{
  "n_layer": 9,
  "d_model": 224,
  "activation": "geglu",
  "moe_layers": [0, 1, 2, 3, 4, 5, 6, 7, 8],
  "routed_scale": 8.35,
  "vocab_size": 8192,
  "norm_eps": 1e-05,
  "tie_embeddings": true,
  "batch_tokens": 65536,
  "train_tokens": 562700000,
  "steps": 8587,
  "dataset": "wikipedia_en"
}
Below are experts of layer 6 (counted from 0) of a mixture-of-experts language model. Rows are named router (the router's row for the expert), gate (a neuron's input weights, with its number), up (a neuron's input weights, with its number), down (a neuron's output weights, with its number) and show model dimensions 0-223. Each number is 500 + 50 x the weight over its row's rms, rounded and kept within 0 to 999. Numbers have three digits each.
After each expert's rows: a language model's description of what the expert responds to; "gets" lists some tokens that make up at least twice as much of what it gets as of all text. This comes from a sample of Wikipedia text that the model never trained on. Tokens count by the router's weight.

# expert 28
router:456476415506479422454464500493412592447525468519430529536556533455522453496559494557549507522450523531474552415482443416570486482498568410566447564486436445507431450410552507469476513470477559454542507509476510559526408482432514578466519543476482411461562420488415490462526490475551494499537421479487512509445644372459562424493440438533498530413437526534488474580486468483606522583446603517471530529467522538492479460552494515516607592507514479405439443503515553496453498491464443565544424535539553560548531454519372496473556523454419441399487567530554464555473468500496446486563459502470571436496477469549508478386504455519530541507530524490503597447559401430498497541463
gate0:591555482479519484533486414482528558445612490496550342529492583580471563558510565540442427441516456487517477487564526501499481457558465495478511509440540499491493504462544548380463445541434466584579535497468479445488453443559573586565545526556449544504511429549452489515578493420548534524594528473506545589538512523507528565503456550455486606454515458488434449496508499472503558547573541556523524478601488584528525556410417472565401515515479445502520569382494451568532493571585479444438474429568423440497536525518519539498542447470442506492583476513494499521553512484483490544516574462499539504482521479462457423485522433540419491541505491425480509568626374466560432538435
up0:563573471478464474530493387488536522433533463518561412523392477436576513441546531550572451493477593520508438400477515529537440482519445473429472590434521502591453442437511501409463475527497435477518563520528490457512456448596445556544455533525504395395469509524550603573508517522586595494516511564475543492493517425537494536608474571532514573528552471563486424484558462484516537459521532593494516524448553429496496623468439484534555501451538432479460523416545523499455460425471479457549462486594437447458602465610519524528527490548459377528616507479488559474458495439513484582511544485478431472512516495530528448406519481508487472537518527470464546568518420532469497570574
down0:408533422478478535524492441496534453445555515473549510495550521489425509391580409521424447496476473530457532511469575531425421543548550458478519506424489465580529463413435524460558538515495455575651538437550440479476555461538553565569472416610487567495512514518615472387526541490486624521433402451437537464552515519614515474539538514519468447500498492499495459530472521412530528448497526511526497429586532475534500533453555515454502575489523531500506486392512456524472563474467492516564575522471471442530462481456450529570570403490515397431551486430553483510497519452511435537622548413496468556486538427537573460518467529518541508561559456510455441501500368532458459467492
Field or activity nouns like education, music, vocals, episodes, services, and column pipes between numbers in sports-statistics and filmography tables.
gets: "s", " |", " episodes", " football", " music", " education"

# expert 10
router:446475504442513538445442454510533449493620474545555456530519418457509453477495510482429530426526520449557493508509550523518569552608452443513553592449512489515529416625473455550514486488489458511503440566575482523481545495474428459450518472532486580492534425483526474507521519521582513465481516487448460453492489659529516502497438447459437491518420582614501393606518524516526567571561459550496575490503560543438532593394464584541588459527463478461603378481454466572471565460518529467577553537508460522509507458574553458540448502595461568470459544507528519558480505493556569474496448491438483467446590487587418449527561541590503509482467464518579454551441499509443493484417
gate1:532626593539440494500585446482514478468421537449516468529522532439467449503410519439431530520444519498466501568471520420525550479430408513560552501419539509486553466523500407485540477511526437471508488486577554489562526494503464399475536498481554577558537523519592473468566424599552587550512574430565359401448515538534490432522424519437616482479529476496559441523466447509554499459599563534492530535574497511427490538595560490480623416556502485512487526437471444548464513580503514531559548513503409508488575546494446477410516529547421516510516490477569428523465541473528498480528480477482581441497513452436543508528480533513560505441452492512527370498548423502384440472469
up1:512528572422505529501547467499518495550477665469534441531482538480468479518433528523454524486422420440431554400397546480485470442505589490423518520505419424467423480489518419442490432404482592455550533592543527518450494439501521477471510525532534490516551425454505424439442510555480561500468483472488397441450500480441488501497492455563624472588602464537492395486525515528532516498472511507508392469361521487431487453457487520531463459550495511527544548522458433490501481504488474389523538497489542479553370459504484510445441556467566424536489539516424479462514601436581529499531471457445586525401469494532566514506554475492514524512494441430487567456399448487446567417561
down1:442421518533498501558533444489465528579504518423515457362491489453456459454450489516539567486596424445510473423519389543487451440550442426584465491501580453554491484551512500464535495547506418565455499468495560530495502518515460371498538547606461525563538540459531489489570417542513559499455601479467519529441460498514552365481420522380463460472474519551479588435562594490438516580493483559513539476503442452624597511534525492515529484435485508396480473477466432539476417524469515489525601496436506577515574426535476450441474528531433538503502535503568506457458420520476558490444520514551510516602450454462486538487523510533531517499372567437570438452473488509551435497549
Word-piece fragments inside names and words, often South Asian or foreign names in lists, plus Fo-ot-ball; e.g. Jo-ak-im, G-rim-sby.
gets: "y", "ot", "ak", "k", "at", "el"

# expert 57
router:488488569384611513449533553541432512555451456512427556500422558550422569547535506436496534520535588556494403487440528547447519475460483474503581581515451491508471438501552528526487508493454504538521428443441564465545530520521386446564539546439482541475436556538430575475605435534513508465520499525510516523504397508534543479491449502514458430469526439480595565495488544551443496464507506464552403578511584527479557481530495496386548502478486460556502458520519395540481450456521448460571434483497482536508552441517569437504666547566521470503513492470555423449584428512515483399422524527453471520492582469419433519483480511404525510509577407457428566509575490445579539507550
gate1:479539474510549468440536316493512442440425465509483502542484487451544583520527502377439454424533534511652445511411499504484570452484447498537537479576425519448502467566461481538487501483453518546486440408564439528540481570499482473529550614485473510449525558584546559480517537453588509570492501540506511555530555550606559475558558465558503458524570566453548485491403461459511502601650477441517522493528529582619419485497484488487548499481456417522439474499456466506559584484555504497537484547502468510513469513484516508488540492387592537556455483452482563433483529495486550627508573511509474463566461453516537565549568429468406471553482471543513503515546512504472490456423
up1:603546513451501401480494495500560425513434478490563459588477520435520539473550507468476524545516513453437478504479479507539606472540423458553545512594466504512502507575538516405462501514487422509585400500462530558476450568618494426533488533467549533401543589523483565537490490466467604523448457449532531473563479468517435463547501533523491463544471556435542516531433461461515511505466490438619471515541442505441522508514357439548543477527551520421427520485536465539541380588531526512605567454429528534496499471442499505486543577363469509493472443490466587513513544455455490414473577482563472449485560416492534440532501505479500524520502452538407532589529438468425554618412
down1:417431560479516519464470402512407553535419552486351377515529471448494476499496469538631429456532507567501515456546489535609482523508562500488522633441464482479508535557469544586542417472484486554400563476502496505507479507568504552399410504500454554506459516507475437494498471473475492474485410579509436481426577470452433537486529488535546549568569534521479426506508460539572443472550496498461526442452501438493513377524497535542496428430483540511431427522485511487458557439524466505495479584618522572594633434579431521460516518450476442584483513498583451482512429532450583501455490503453486511508438483498486498423527584475560503578465485432455497488520527565543533490549
Commas, mostly after nouns or numbers, in census statistics, dates, place lists and clause breaks, as in units, of which.
gets: ",", "),", "\",", " that", " It", "—"

# expert 31
router:476475451495532377572571553508542600532461452507468439518473417493505485544466514559528539550516537366464576399449584454494521495474544535525509485456544461442506535557588479500514391467481508519525579520585514531376446582521512492397511426591492556508494537487473541427511456473528420544463503459495539550545410450481449606473523564507577442451438549528520486503478467470512487485542572481581558605497449467533419462419528433568485584499474510577542481577406509460628443564531462451469533492407529497531472446498574438490450474564549505445583523451531583501572541534429423473489537444402585538461501584479491488516520477488514503496444464497495556553496522490509502524430
gate2:492465501518425456502506482475439473524448464538521559430452532541414478563463403432494463477539429552556478506410380484493435535539539478419529527448491557471584454487560520486445475536526530491417476487566483518482524489494468507473427526436471466487541523560620502516477506489472441404426525535511570436476608471472469437457493504503464527486392473517502507504461481423430557528361524439467427533431452485552465629518440491441516488399525486538551504533482471479493581492465526436510435376559499504512513560499472574452536484499371548495443500500404541521553469498415438485556525504578435405573560548473495556511489394374509479416528479554479562569461609543505518495522
up2:535577563458435497383432552525506517452503532475521504517534566516423582406477472425488444580467448492449466530459492470503531413486479410505375567532542435505465505531483448480498551566508432513508561429544459513500536524524489531622561540544607492473555469395517514602475477428507495532558473513534477514599508493500432554533529546495449575511465587478489506530584433533524576390537455512500537419544559549442557450484551553440488470451454534420466549463547560521464427550612501511521559498493479582446515496472554536521464496428517458545459482579547408470532476494518532582386492493516403548489482495421576563473495489532441496460599532436534457535538447388530495408518
down2:513534576490612498502479529483583586489460486502491415627480526533577523455579515554515472428479480505550394561575589567474533464636490499523522540471471505529533602560586505478443550502421498546499466494519443547459524498463530420416497559477507489520591490475450480545521541539431467491568446516504431527534453456547529594440506481499571454531407432521523528490621440494442514540469564514476593554523513501508502484490555572546591459438489450466437506568439522471578525533473564500560495501522510551628435451525556512522523534466517534458482543554445440406496524474586534523545384491571471534562413501555549545499513480486443501516523398387386501535531528474545450440478
Main verbs and their inflection endings in running prose, such as had, took, merged, strength-ens, bi-nd, often followed by an object or preposition.
gets: "ed", "ing", " had", "s", " have", " with"

# expert 49
router:446454471545361519447561456548525505491507536538467478541611495411500526514493496475460543413603411459503507436509468536461496488434461482434440498364496559566540435522459465585472577497489534547572493490451540469570516619537539602414468488468543556526526485536543448498447498505535450458528477502507585572492471501546535615542505498463487472562453429495439455562476589535510480431491482535530471462597622575547543449482502511511408594610484456568529423459474571474501485455503520550442542365492446544504478464553463515530419505485483476572417479462464499489463581486483550452569487431479497475419596592493510425495482474558472448500557453531465579490556457550471539508502
gate2:448550558394467506481480569488468536497591542442445488487471455483459497600558495609520450464497443534566460515452421495562470432463537565483539513465446521456436407576488472477533560563400501561513483430608506482376455585460589573447454399478543520512470617571560446482471511530452490382452462440482460572516484517495475523465452533566426510506502525480427513480482524463496466549550406407374506467526491470473505438552557434527555458513495519494478554544608576515614476429441502473536495560532508555403446434522493465613511451499533525571483443492538453558547534489506480533429447517471493527536474521491524484539487466500509559464496463535634476527473459449473415566508
up2:501492613508510551431540538544478540559512450503471551509581449527447486417516472625438506476375458466495432521498534550450524477503499466542543583450457552507523530536470453537483508506502507510475372515522556503523474478556538503441532489457503541424586459483441577372482548449549520536480594510618399534547396482562579533517524481512507407487462577488528471471479511516469465601498559424521500458524518570524538560561541599540545509461499487475507510531464604519468512429490515496564564448499525440481411428497473530465478428566481494587561455519644507562524586498406523527464472548439460479513410477462509411597579558456496415492521429476501525531428542517538407529460
down2:490540579479416474430467521451491553479532560496586454570447497458506496464568471589458502492521526525531536508540389498475530547559526444501519441470531444501480460530464470473573452511460515468505538551489562514422532523538648529512470575465529464499467464578515468470514526519587501531488500486518516533488493492465500572488527432579565487558505495525434481460536388466583438456476564474441539440549511596566496455459569558514649435543578522442448506463515532563471404466430521462428418528441438535398511599645417519566510531542441552593431497502495559562504474445468482521523514516556538493631418484416494435496484483460543550585474488509596443542580531582520519498540
Consonant fragments in the middle of common English words split into pieces, such as scar-c-ity, advan-c-ing, d-wel-t, ir-ri-table.
gets: "c", "or", "n", "w", "ol", "ur"

# expert 15
router:544491460506539514597442529512550581521475487480406553451548413577578468466439458487501495559512537482432503449473571460489452480512578432557540453525514500527400476401414495507590440421448508513438498455534524502502484522447533451541517462484550443495471463467496445513547437537546470560481497421556491497548452522447572565575558520458576457496499528511431486566533455503564549487550527508443507578598454470479402391482421508551481472535440447520500536477530614537564535573525446469449508516433569449573531420527577421452522437566594473491499568460550520490581519466529420580445472522387513473397541559584476456486610582566540478531445459554454558554449451455477543507515
gate1:545467470575500473492519519456473546465428485521551491469391484446522508487570474491560425525466493513567473471520459435427457449438427499492460534527531429503429508409543513598542425523547504494396492537523546560534587443501527444470501496525469464501431568474498465490552382482590548504484524519469585448575458384527510506585482546474493474479529404422555537453532373463515471601600610602568463530441546459463541485466474419481578465505503465631497546448480459545407424537618430445444443564430537476509487507582514482508548483608397509457511518512522435480536560444572536537491451484449504564521596522484468525551475501457494459521535525524483477574563513495475437490494
up1:512541536489401596481444547525501457434515517520461532433462533551550484446636542514536495477570439511553450556436564469565430554469492411646541488526425451479526517475460463456468502511515496513503516439385561566651500369433403509636524527462557473509547462484493483495470520501565526477510579581501455479479527425476529496475490473486459489510558498412493614533490505523500552577505580507463518470510484463477491491545513497531466542456463558489495516452518557536489433437538519485381510550445529521522524497525477496540610563564478452498461515452489470512494539532507410524612514451556485390483484382480538501497563547442547442548544499518450413491529532438378455388502
down1:545511567439536410465499537575470467513531497492555589469484513557522388527600483463473510426510470544462483483447501446423438535479452538464466525477411447533422448491494454468570537468499445508442471479481540444617465571456529507467489567420570465575525598418422447539445405556542584551544524518498513596499490519513554525440490532489495596578489458487639548520611510510518521526532467423495503536493501537483483497489525388531522436474431491521517483536538454528515424491550422627451490549577539580483506491501568554459550436511488516534487446507484486502519443501545471484489452550523558459464522606434580370480570465443441482549609433525472491475436513511428497628531
Past participles and -ed endings after was or is, and in Preceded by, Succeeded by and directed by, such as released, located.
gets: "ed", " released", "d", " directed", " published", "ated"

# expert 40
router:407543455410543536485472453571437530532584432523496592516486469564542504499476581497627581421424551552472508467416440472385469543526558538391456483587518478469448516527436533508478521487558404506480549470454450516550445476528455542485465408371490440542421417521445430435530506521557510539487455525523396523561438480405517570552507452455537525482518460538545529537451527504515430417530486493525564537492400473514388463564475589394506485590500485533437448464504444451528413538511502495480531617554502524574500479480556421470456581416457467521500428504476520528508489581522493557481524499446537448467538554547460489515477506489456503468479419479552583494534469523420510475573
gate2:384536458448540528458469454493417565527412486563534531464550489516498478532468491480486498470481483575566509540493530485500536539612640419588471475502458484499473502463435556529575513511550493409502543442485558445558488556461593574554633468553419496464461482446559498473535534528566433496516473508531481584428514424529594486583436438434494463463459451561488429523486502465426429494517477599463445421564480445435422482486467541545572455559524427416475608515533501442440495486516481388467463540468538456487515494462534451433513475503459448429490597538588539490465461612579527585496539542452458471427539486546536536511583553475559518459465480475471509455460519497508387479438
up2:428507536468526549541551521482502517531513534510543498508486458518410481376502483440509497575548505582513510532552444435528432438569528494537464495497542500453487472462525570509436510588539471565490605502483517473534415516510444544468441393441487538564438481586562539520549547457528489485507532438403551460453525486567504583501484589492525600477460590550540497496492537545507474457601579508563517512465383527453467512482549389525470422597505484459457544494581408512495476469453447464581463489467543334465419516457603494468535534491526446572484476495455461479499515468485452567469476476389508515531480492485543383476491539598594500526518572452426461554484360495475535437430
down2:471543478475494459467477539560554484509495514493480431477567485472513477564480472466583514518513496549591528493488566408477555555465489402500517522469469556514408539493525479457527540518536548543457528495561513593531390486564472489427571601572512523540605412457477463418474571518525519481487496506443457532465522554563458483461414511474537576458522563557471489544452510374518516596431534523514495569448447520520554536516621460536517489488457570490514530541441493571543572522529572458599481603565484588478525423466531500571422423446445545585503486443518599515588461539518534429533590473512540439472557559470461552553563523437521503527584450402496560518412558582463530537387
Digits and spaces in population figures, tables and Total rows, plus past participles after was like born, buried, published, founded.
gets: " ", "1", "s", "2", "9", "4"

# expert 3
router:539552443547418494495579488437455494503451530535497473493401461561497605462494548501498576470528507397497403588416525564548484412559471493607486505485425468508554516545548551460527469593536488515452500413490559507460497506532504575541614586566389501585502600559484502466531455527461470487511477542521514516553500474480339538471538556563524442533481466426585505513498529461464543467462467387544419550541476532511484553508492422479493546524472549477459461575427517485504479481487591505486582416514492647510412523540487467513571557581528492514521516492467501530549562391467537549453406443494406474473466476501513535605473517404513447484573469563520523480522572515460471447509
gate0:537496532597488489523434498426613403459422461506587398340486470516448532472449495531462522525498460518446540552556554468476487475611494480514459561489496458622569506488441552484456464493465517560509585472452588468520549457612489545576538469510538522524473456546550430572509521480483441491486428514575471466461536474509452499582536537387530529431423468481498569544499585510464519590481438514494537513407498507580565470461490544564492497498556409538463480474461418534431542456566571479478523557532534526589491495509388497504442530539533542493563449459536598528554539468382482507477476426471524586500477538603532440487591471487526589483476523500484522480480556533527505373503
up0:419501501588538549529458459443553500533503480521564489455438432517502466505611472556473497590548411573521473579541486494462503481458549422509617550511467511587552479430557547504412522464412575483405503423475560536543611548535499551496519478543489594502500436579536540583466523566453508472466493429475459417551549471515451458492536502511514460504440392362499539518473539605484468617459512490592516515456467560538535465527473427438467572536483467445468452578486400450434442522504476535438581510484517515523517408560493558446468525513527517568475493370539517552584481432513550538508445460439484553428591525502558427480441469475542569446491498443471490520449515520457492443513
down0:435605473484676484445494447494446542522489569536508536507448544545485446491506505504450455525473504460510416494469492476474449467445523528496466410607472496481527480592489551542511486496476516540460531562548444540437426469415416490400518548515430456513583513481435582487563510527556525437456562550508511529457580433528512484512479539545473492548510450569468503532549501491445424428530486426546425508488428559415505525605512437526400515499446418503511474572499508485470501525493501518447567512543509579455539458490391547501509562555512503465451530499496455493416515519435504557373582567507427472501539545573357434590512452544501554472559381384537537406555516517430526471499
Subject pronouns, copulas and concessive or temporal conjunctions opening clauses, especially in quotes and narrative, such as was, I, although, When.
gets: " was", " is", " it", " are", ",", " and"

# expert 33
router:537417564551550419539535504506441548507545487526424540489403450541536545576539420501493550532471518561473555495477533492510540530601385501544515585537581545548602513435559491501504477436533503363507503535493508482532510430509510545511578421521551449509564489485525538639415541419512599532462456497443403491384453484376477569508511503430581561521488552499441508411543482503440469484500443568511466445497438533529433489590447528507484488541535453466471591502499586387487573528460467465428437514526503469549522462510502470439468462529479508505554455458592420551402518563514437469524557528444564432453542469462488474430502534456530548439451567458537500423490551551436507499507
gate2:467601413518455519506453574400479352519585493508541595499509503583464498570571428462487493458498485536524412540402489484493517511522511499506494569601505493489558495515552457429490577475494471475444403498533601479506431541462597519454503439528515461425500445509534569542557496516469524573538491533595466507481539498493487448483506420512504431410484543544548497449447531421470439513537630551503606488482471502463467493447463411490579450467486502552500543491429461516380536450495499395523578408498512537506533594598477515485445490571451525563536469528460441492477476406431488554521573576549464464605491453412519545532512472458480519412479543493480509522525492503475361496452
up2:470470504476346438432556573506514437549517455501490509416505544541415495555507465446455524475486384623583467496496501503465514504530470513466468522555599436468494517454530444516449524517525368554510519593518506485475537509465489586476452451506527422516487448565522458491437496398444496524471464515564466432490402527540486467439511558485544560555482585482487506522493505486471523492512462486487517433551535502552468500480572492475532463475536521587482436493399544414526562543477458482529497472513416593517602661480487464399431543486522467416619476566537464491489451530420459434438610567549525468542470489458520440565485488373480538448545497448446408515575487500473511461421
down2:477524481411539438503482465517494441445469505537446479473532510398519573553532530551499474477561485441516469521492347515382444509506531497496438481434526495434463493550571482454587443504572482542436544427544573492452424467456482543382596436493457515533512517448493365427499487503492538490535473564421439458474563524575533526497540481414430469499426523523550498520532555569434457535555437436462443577561565490471517456403486544543476483552470427480599515496489570488488515548548530416562419478508517448441490502524491541558511529523506577534505641429490477564385531521479509574577398412546520559543575464562509393486546509554553472454470486506498531481530462458574553478510
Short tokens inside parentheses in sports and results tables, such as country codes, loan, youth, born, and digits.
gets: "1", "born", "2", "4", "3", "8"

# expert 4
router:474554517515542424535535453519600560484451458500499422485403457499458510562460471477468511545609562455548564550558508508497548486465477482544564493543504484537522560571590562449527478521424496543505496527449561507436452443479425437581505465458424565473498563458491494535557437502398518523512461476413536408393500444478512588540466440588484428470514432436450521414463515515492431568523494478496514550474448555520557493526528416579501561563505408554497561596486511553499515546569483449551437569361429541471413481503490531509523582527485534473457557535451478501477438583402441482507462448541474592493573521476498568507454405390381486520465471463462546462475508403453492447493
gate1:558568449548529467593594522465560509491523542491431390525506420569575524497479448488481418561549541408503544489520507553403516485540501533460555578503503440509423452450520579499491575511492457432481435561525523493513458487627450516564540499506452558475531486541495528563456476600507606438499554546589459466550546447527506544506560584508467450501503473466495547494412502478454562516474584524609528575494470491576499561499447498464474547617536438487511546469549354594496473386483524451569536516374474470507518484461506526530561558537499552500425538599469616553557462474524519483453588430525469522568533573538548529540426499530447468458450492518451467495499567518498584513502
up1:464509604500490469560532502548615465456503537499466376593472451433543505354471467484595562381435511491417498541477533548520467565499546467403425554523444508569537464566412479502507510499484448497431445532508495519512525449602414405504489496525444535485422529444468462518531514529532536420546447594422472422533553444540399508543492433563426505553506409475555502497491518639524471560517495525535584570452451579544400539490418445463486543504468464421463540512525479397524557515466494542492476566436431537490539471535475510548574449492467502494435503522523510482442464503462516476526480432547534506572536546505491576528395496439417444520460464502439526503489454459412466465508
down1:559558538508562547581543487488429564459500443496453525576501529431530499477480526593448497351457534521547535398522408555501518526560524608595492546563519535536621503454489591501591486557399435560491473530433586432458463505526519475457484548438509494510463556451484536504507398483465471540478455551488499457508506484463511608540489466492490452469506486436401560398473612469486570472472469389477512503510523512486483392494513482543504532521530479523510558535545546474513522525518522527470525525458459460434538443487524552434574581502527407472571476482484500551520563498554568460581527486475490444382448492525456495454488523460455481441374366446488505505476522479452596618433
Prepositions like in, of, from, during, between, often starting dates or places, e.g. from 1990, In September, between the two.
gets: " in", " of", " from", " at", " In", " on"

# expert 22
router:538518574479529552537448504478532513469574506542444519505487546532420474446517491589525576558453450507527457448537494532426541473506509565453409491585468551524458441460466490512427496540515492510517536581551450508420422521508490567419465583567454436518451553402457532495531430456439556487500574530630494452505515517520536440440509511580419513416539500574416463447478476578565464452489536550437451563483509565424499550519518519455413425564475549509442479634531531518498456484435524474477601619513547505481457512549580548509602499410547494535485516482412506488471515544536552492559462509541542463435559495564444569534563447492542474564472645482594551526436456575511492584543
gate1:533558476538569459435526466475512483491431431428467462541574533427494400437527535575561473413538455467376479518562457534500538530499504560436436450461491493485532527548537410493563499415532499411522379471620492481539525477577484387432471534486359476522552472371496442492519488492567525506524414501448476509487516417451538395520503548432512543459512567522552570546470507516544477548502469456471574419509392525502491528507554382544449460474381526497510478563482446410464509530429578526543538504494574507495580418487547514596496559471538568574522493529583555509562492510515486495565473509487540493483520502441544567557515432508523492575481469521496567587501514491583556538483
up1:473462501477453533472536538466615446539521557534534531452470482548490476510481443548489539580528425551580510502523515525473434489558455533519576455492572436512454473495443548478435386524570500480471533532514538547388520395485412549475497430485559525499466447510522591488459427524532457453386530516580479492398553489532537455525513549557509555494484492484521495576513539522486411455484479418588445497412552454409518378466462546531573484504495409416523412499525484554499592441452512435471458535474467424454503553500471482451489528509456495555481511539547476572445487513563456425443490586548488448515558439358513508472513507477500507480428620493423439452421466470330515444461
down1:505550440526513508569500555496475488569457520431533519437464404553448479431495473472539434571557528621507481537586495478547581503593459487408459415563554500497510522494470494501472504551538531432515531567499490505518438478594489574502581452546532530552439518432492436493508443491514520445538448386505465510387490506439423529415413412490530518525518478495478585551484501480515582601486487372539470534518525415468423519499502457509461434532551497427548496501494373472507445482581487492599513544568515551530477374509446467391420551520451456578523534485465461586505626514475503531518481508423400504517510513461508591523450493414504454504420438557463561491485503549453544509433
Space or digit tokens right after month names or No. in dates and schedules, such as November 28, Born: September 1, plus LaTeX subscripts.
gets: " ", "1", "2", "_{", "\\", "_"

# expert 43
router:514551569473486430436476438383564473395454488445541527494552472416468479485499549473476507533474485540497598528526487439468484433515568546533541511501533477514489461451614423401584509432457462454492455457495495533499449497477436482592452509448552542526476523472599572583396534576522558512563541517527534381512473520447611505481568503480415589395491544456438450452561467450554518488581561392475487465541457517489449449503414527552531453534394513487459535529501528523474552486456464481470616554440561518454507417527556509506505502413493449488509487453609495481508488546495481484430580514555475498471544619484544487462440523456464564494407638495501488539438494560458449486544
gate2:541511473493478581538530550527507525449510469506502579554543448445500488476497485462555486509551513500542579486551490444604500394543496426464408504558524464572463548567514483460496482573489402494535593420507455410509478542561575537554516484546536459494569434426454557536533510489486490528589468383505424487476516544605470477567476487514545548582447510548486470520583453471537505444583522423448488470508487527544402526455569511467518521475561381424589567361539523544483530503476488498550430475506468535421473474433412487521482499454554423478411457562489444474480511456502547476504485393575529515464414534505588506468425422616507456553477522459506494531469576472538457343494
up2:441435516541505504550551568507517537444524488459550597448482437506473511487452510520510504563522513470520540521509514514591490470446567553485495567644595467523485483608508485499424473575505505494451609461483415518546468542592556527557550499558497481577453414416411567477502446454530401486493438299484523523500511531471517441623525545390505602523518513564505532563470453473531405483489517533510515527545475506467478498475500454463626505577546462425536447394566533465461552596481527539501497507394558493438465546386506444497506517454477469530477519541452406477532526523594506488515521476539507428464538601491539498505425497563434518488457565474438482564484554517498493483506
down2:451446475492491491499543455456469410548512424487385512522526382506518454409525558468475542479467445522438482527425422520551485527532412556599482455526582504502466495573475487461519491501542503389596564478513490540407528394466403481505579505496417389558499522471450532464456451566455424509527481531508473434433449417479554512525513432576504473412501528530479495474479538552421579510533466556523486519532488548530462542535523518521469473411558455530501473556464539426543521445396442549548540537557436437536482469471522446415552493596464443474607526545552497388522502416531411479621452490445488501446568444482518546572549451537464576433521484525571495409483486513488487419510
Semicolons, line breaks, digits and parentheses ending values in dash-listed infobox fields, such as PubChem CID: 5322; or OCLC numbers.
gets: "\n", "0", ";", ")", "6", "4"

# expert 63
router:387574538527418517523526476532446530529565418529447479472511471412519459453594562591442526462570461517494487577503488479477484551504546444493523405543479557533520500563476468508600459466508491547499556533416468610542628528523526553487464511475469488479453493495577407515526547522570462524528549598481641555458482557514539474502410632609489544584404511549579554611550510488534487524494519540512466456500538534537496540383468536459447468457496557513484492443456478534473513490501523545604490478549447510522528424531451481443508436525395475534400472521406531531518533593519512446577494481552515426411454491530529474478489449572518478476566395508470534521524478586460422516513
gate1:462548523561512458602474462505477527578447474484446472488495495559508481441523615590515477485500540437492419453476405386542539537486505434459497433452503517486490484572445431406544516510550423504619537498469563558572488482495505402536593598494440519486526543517511543466465515498507448581509496529547494489499530535480465513465459533474468521536498440550399501543399461328547456506550504485434399536587377490542477510560419511568488492565481633469448498469465471411583648487540486467542481481497472496421512553503556518471513528487567535437451561500428531477474560463519535518566495477470447457479472479541515601447382485531435507477534483519508556456490505501596578511540
up1:564430415481492545584563508496427397559531447502566489593491475511551564451519414473513539459495513423453520461549552387470387470547471489489509545582494492458458514479588509529537493482487559441439417574562424480459587444544524580561495428463448587547547607499514458464533463441487449601487493488521453429536423530482565447479526437440553535514522508570439527515483541450616481419522423433535533449439451539467576556605444414516400495496522500550485526503524496480443507459450498566481481470523554467545458494542460607471430518506498571490535503539370442507430502573507534473501524379548561503430522544465528507569547525547495496493547561451527502513560503569537527438472
down1:518465514429577489446422530545538517481563428458485482509580498456479552434515489457501490471524568502587448464406549501561505491418493476459561558483442560481580497437538459474492427547532517465455586458560490437483458487479489419569450459572498476436576526580490511543533501563501535418425458410540404540600502480485480430559445524512458523560542491453503488440551534414553503428555504552587482419401541546580477601409504495393419481491535577586513539525442578445548533556523533534525478471457472501564559516506427443440539553409481524496538571536537461447517489498493506490505439430459570515431487605501542401557561536464546417457444529524566443508431500543407515454453
Inner subword pieces, often s, os or mm, within longer Greek- or Latin-derived words such as philosopher, mysticism, thesis.
gets: "s", "th", "op", "is", "as", "us"

# expert 7
router:474518534550570414535492519371432470481518506495397406538454397451538446428448509417608512531450505305527454567576510538537502531556400515501517487539544593476533454517488527536517493494532509552512421440436515398498536481543496474522464583505537535446544557542570406441455509407493589567500471505527470486568576469474453502545430543490448515613497483509578495460516502534524498578454474460483525447508448453471426495562510439549519458495483640536429591509535601479465548554464432445519538553515494561529533547491484415477550480498400528558557454436468463478545611516540514449425501553517527450450462486471485565488496509560479484508473540529539531483500452557488591520514
gate1:424529517433555488507526510534496579570413446551515448556517441508451494526397581474584516572568456411487570529522541503547547576491440507490502470475563512526547520528374554431523530477487450483532420500637651522506505532523508491564551505532595464587456483499513453475449448439564506497512558536438501482510527467465459491562496517518509502554486529499519448488465448565465553490493410493479513504496540497529498451561505396604450487544447492609480436499527533514532603523517480421544482478465483565379444453429478371524476481478482527470424480455500506411603481479558551480514443516594424591503495445358543460473456566542472503520578530463511453425456487504416473451556
up1:479532527593522454458498544513403544507466579451490523473454480468544553532441518540502561487497529475454525507480462482554483530563549558550501557505435493455473503534510534394365465543404474503439542559493461564550625435465513546471451495531526598510469487448514432490468491496496534441579454600544507542537476460448438560527507426495426417515549492506419640422425452456504593473603484470501498500564559451434538612552478460425404536502491474522522496495496499422508491507482486488490400542444516460470486432557527559512407447582474473462512499493420479524506610554416526514489410503390460434531541547453535574574417419544599530444433497514525495547492550484455573498470
down1:497481528542477516542531502504538546499558523491518521504463479398426419446469588509546522448423464506475505369515528573506541511508512429483538504475527514531529550591475454568452455450569517439586530462477502429563537402528432370594432431530547421513472494627544407509506556430446442547522512517447477462451521464556424515500540523412509508463494473500532431511510559504454451542578556551444450476492516468474492514448430500512462549399531590516520568587549573425422413471504509586539512455439500493457526528507536519501502532490504567637500516522418456378537530393592540471468478485533418436387451503533463466534414481527506492431431482468519474495488458445516569481578
Digits and short header words in sports standings and election result tables, such as W–L, Votes, GF, Points, Set 3.
gets: "0", "2", "/", "3", "|", " W"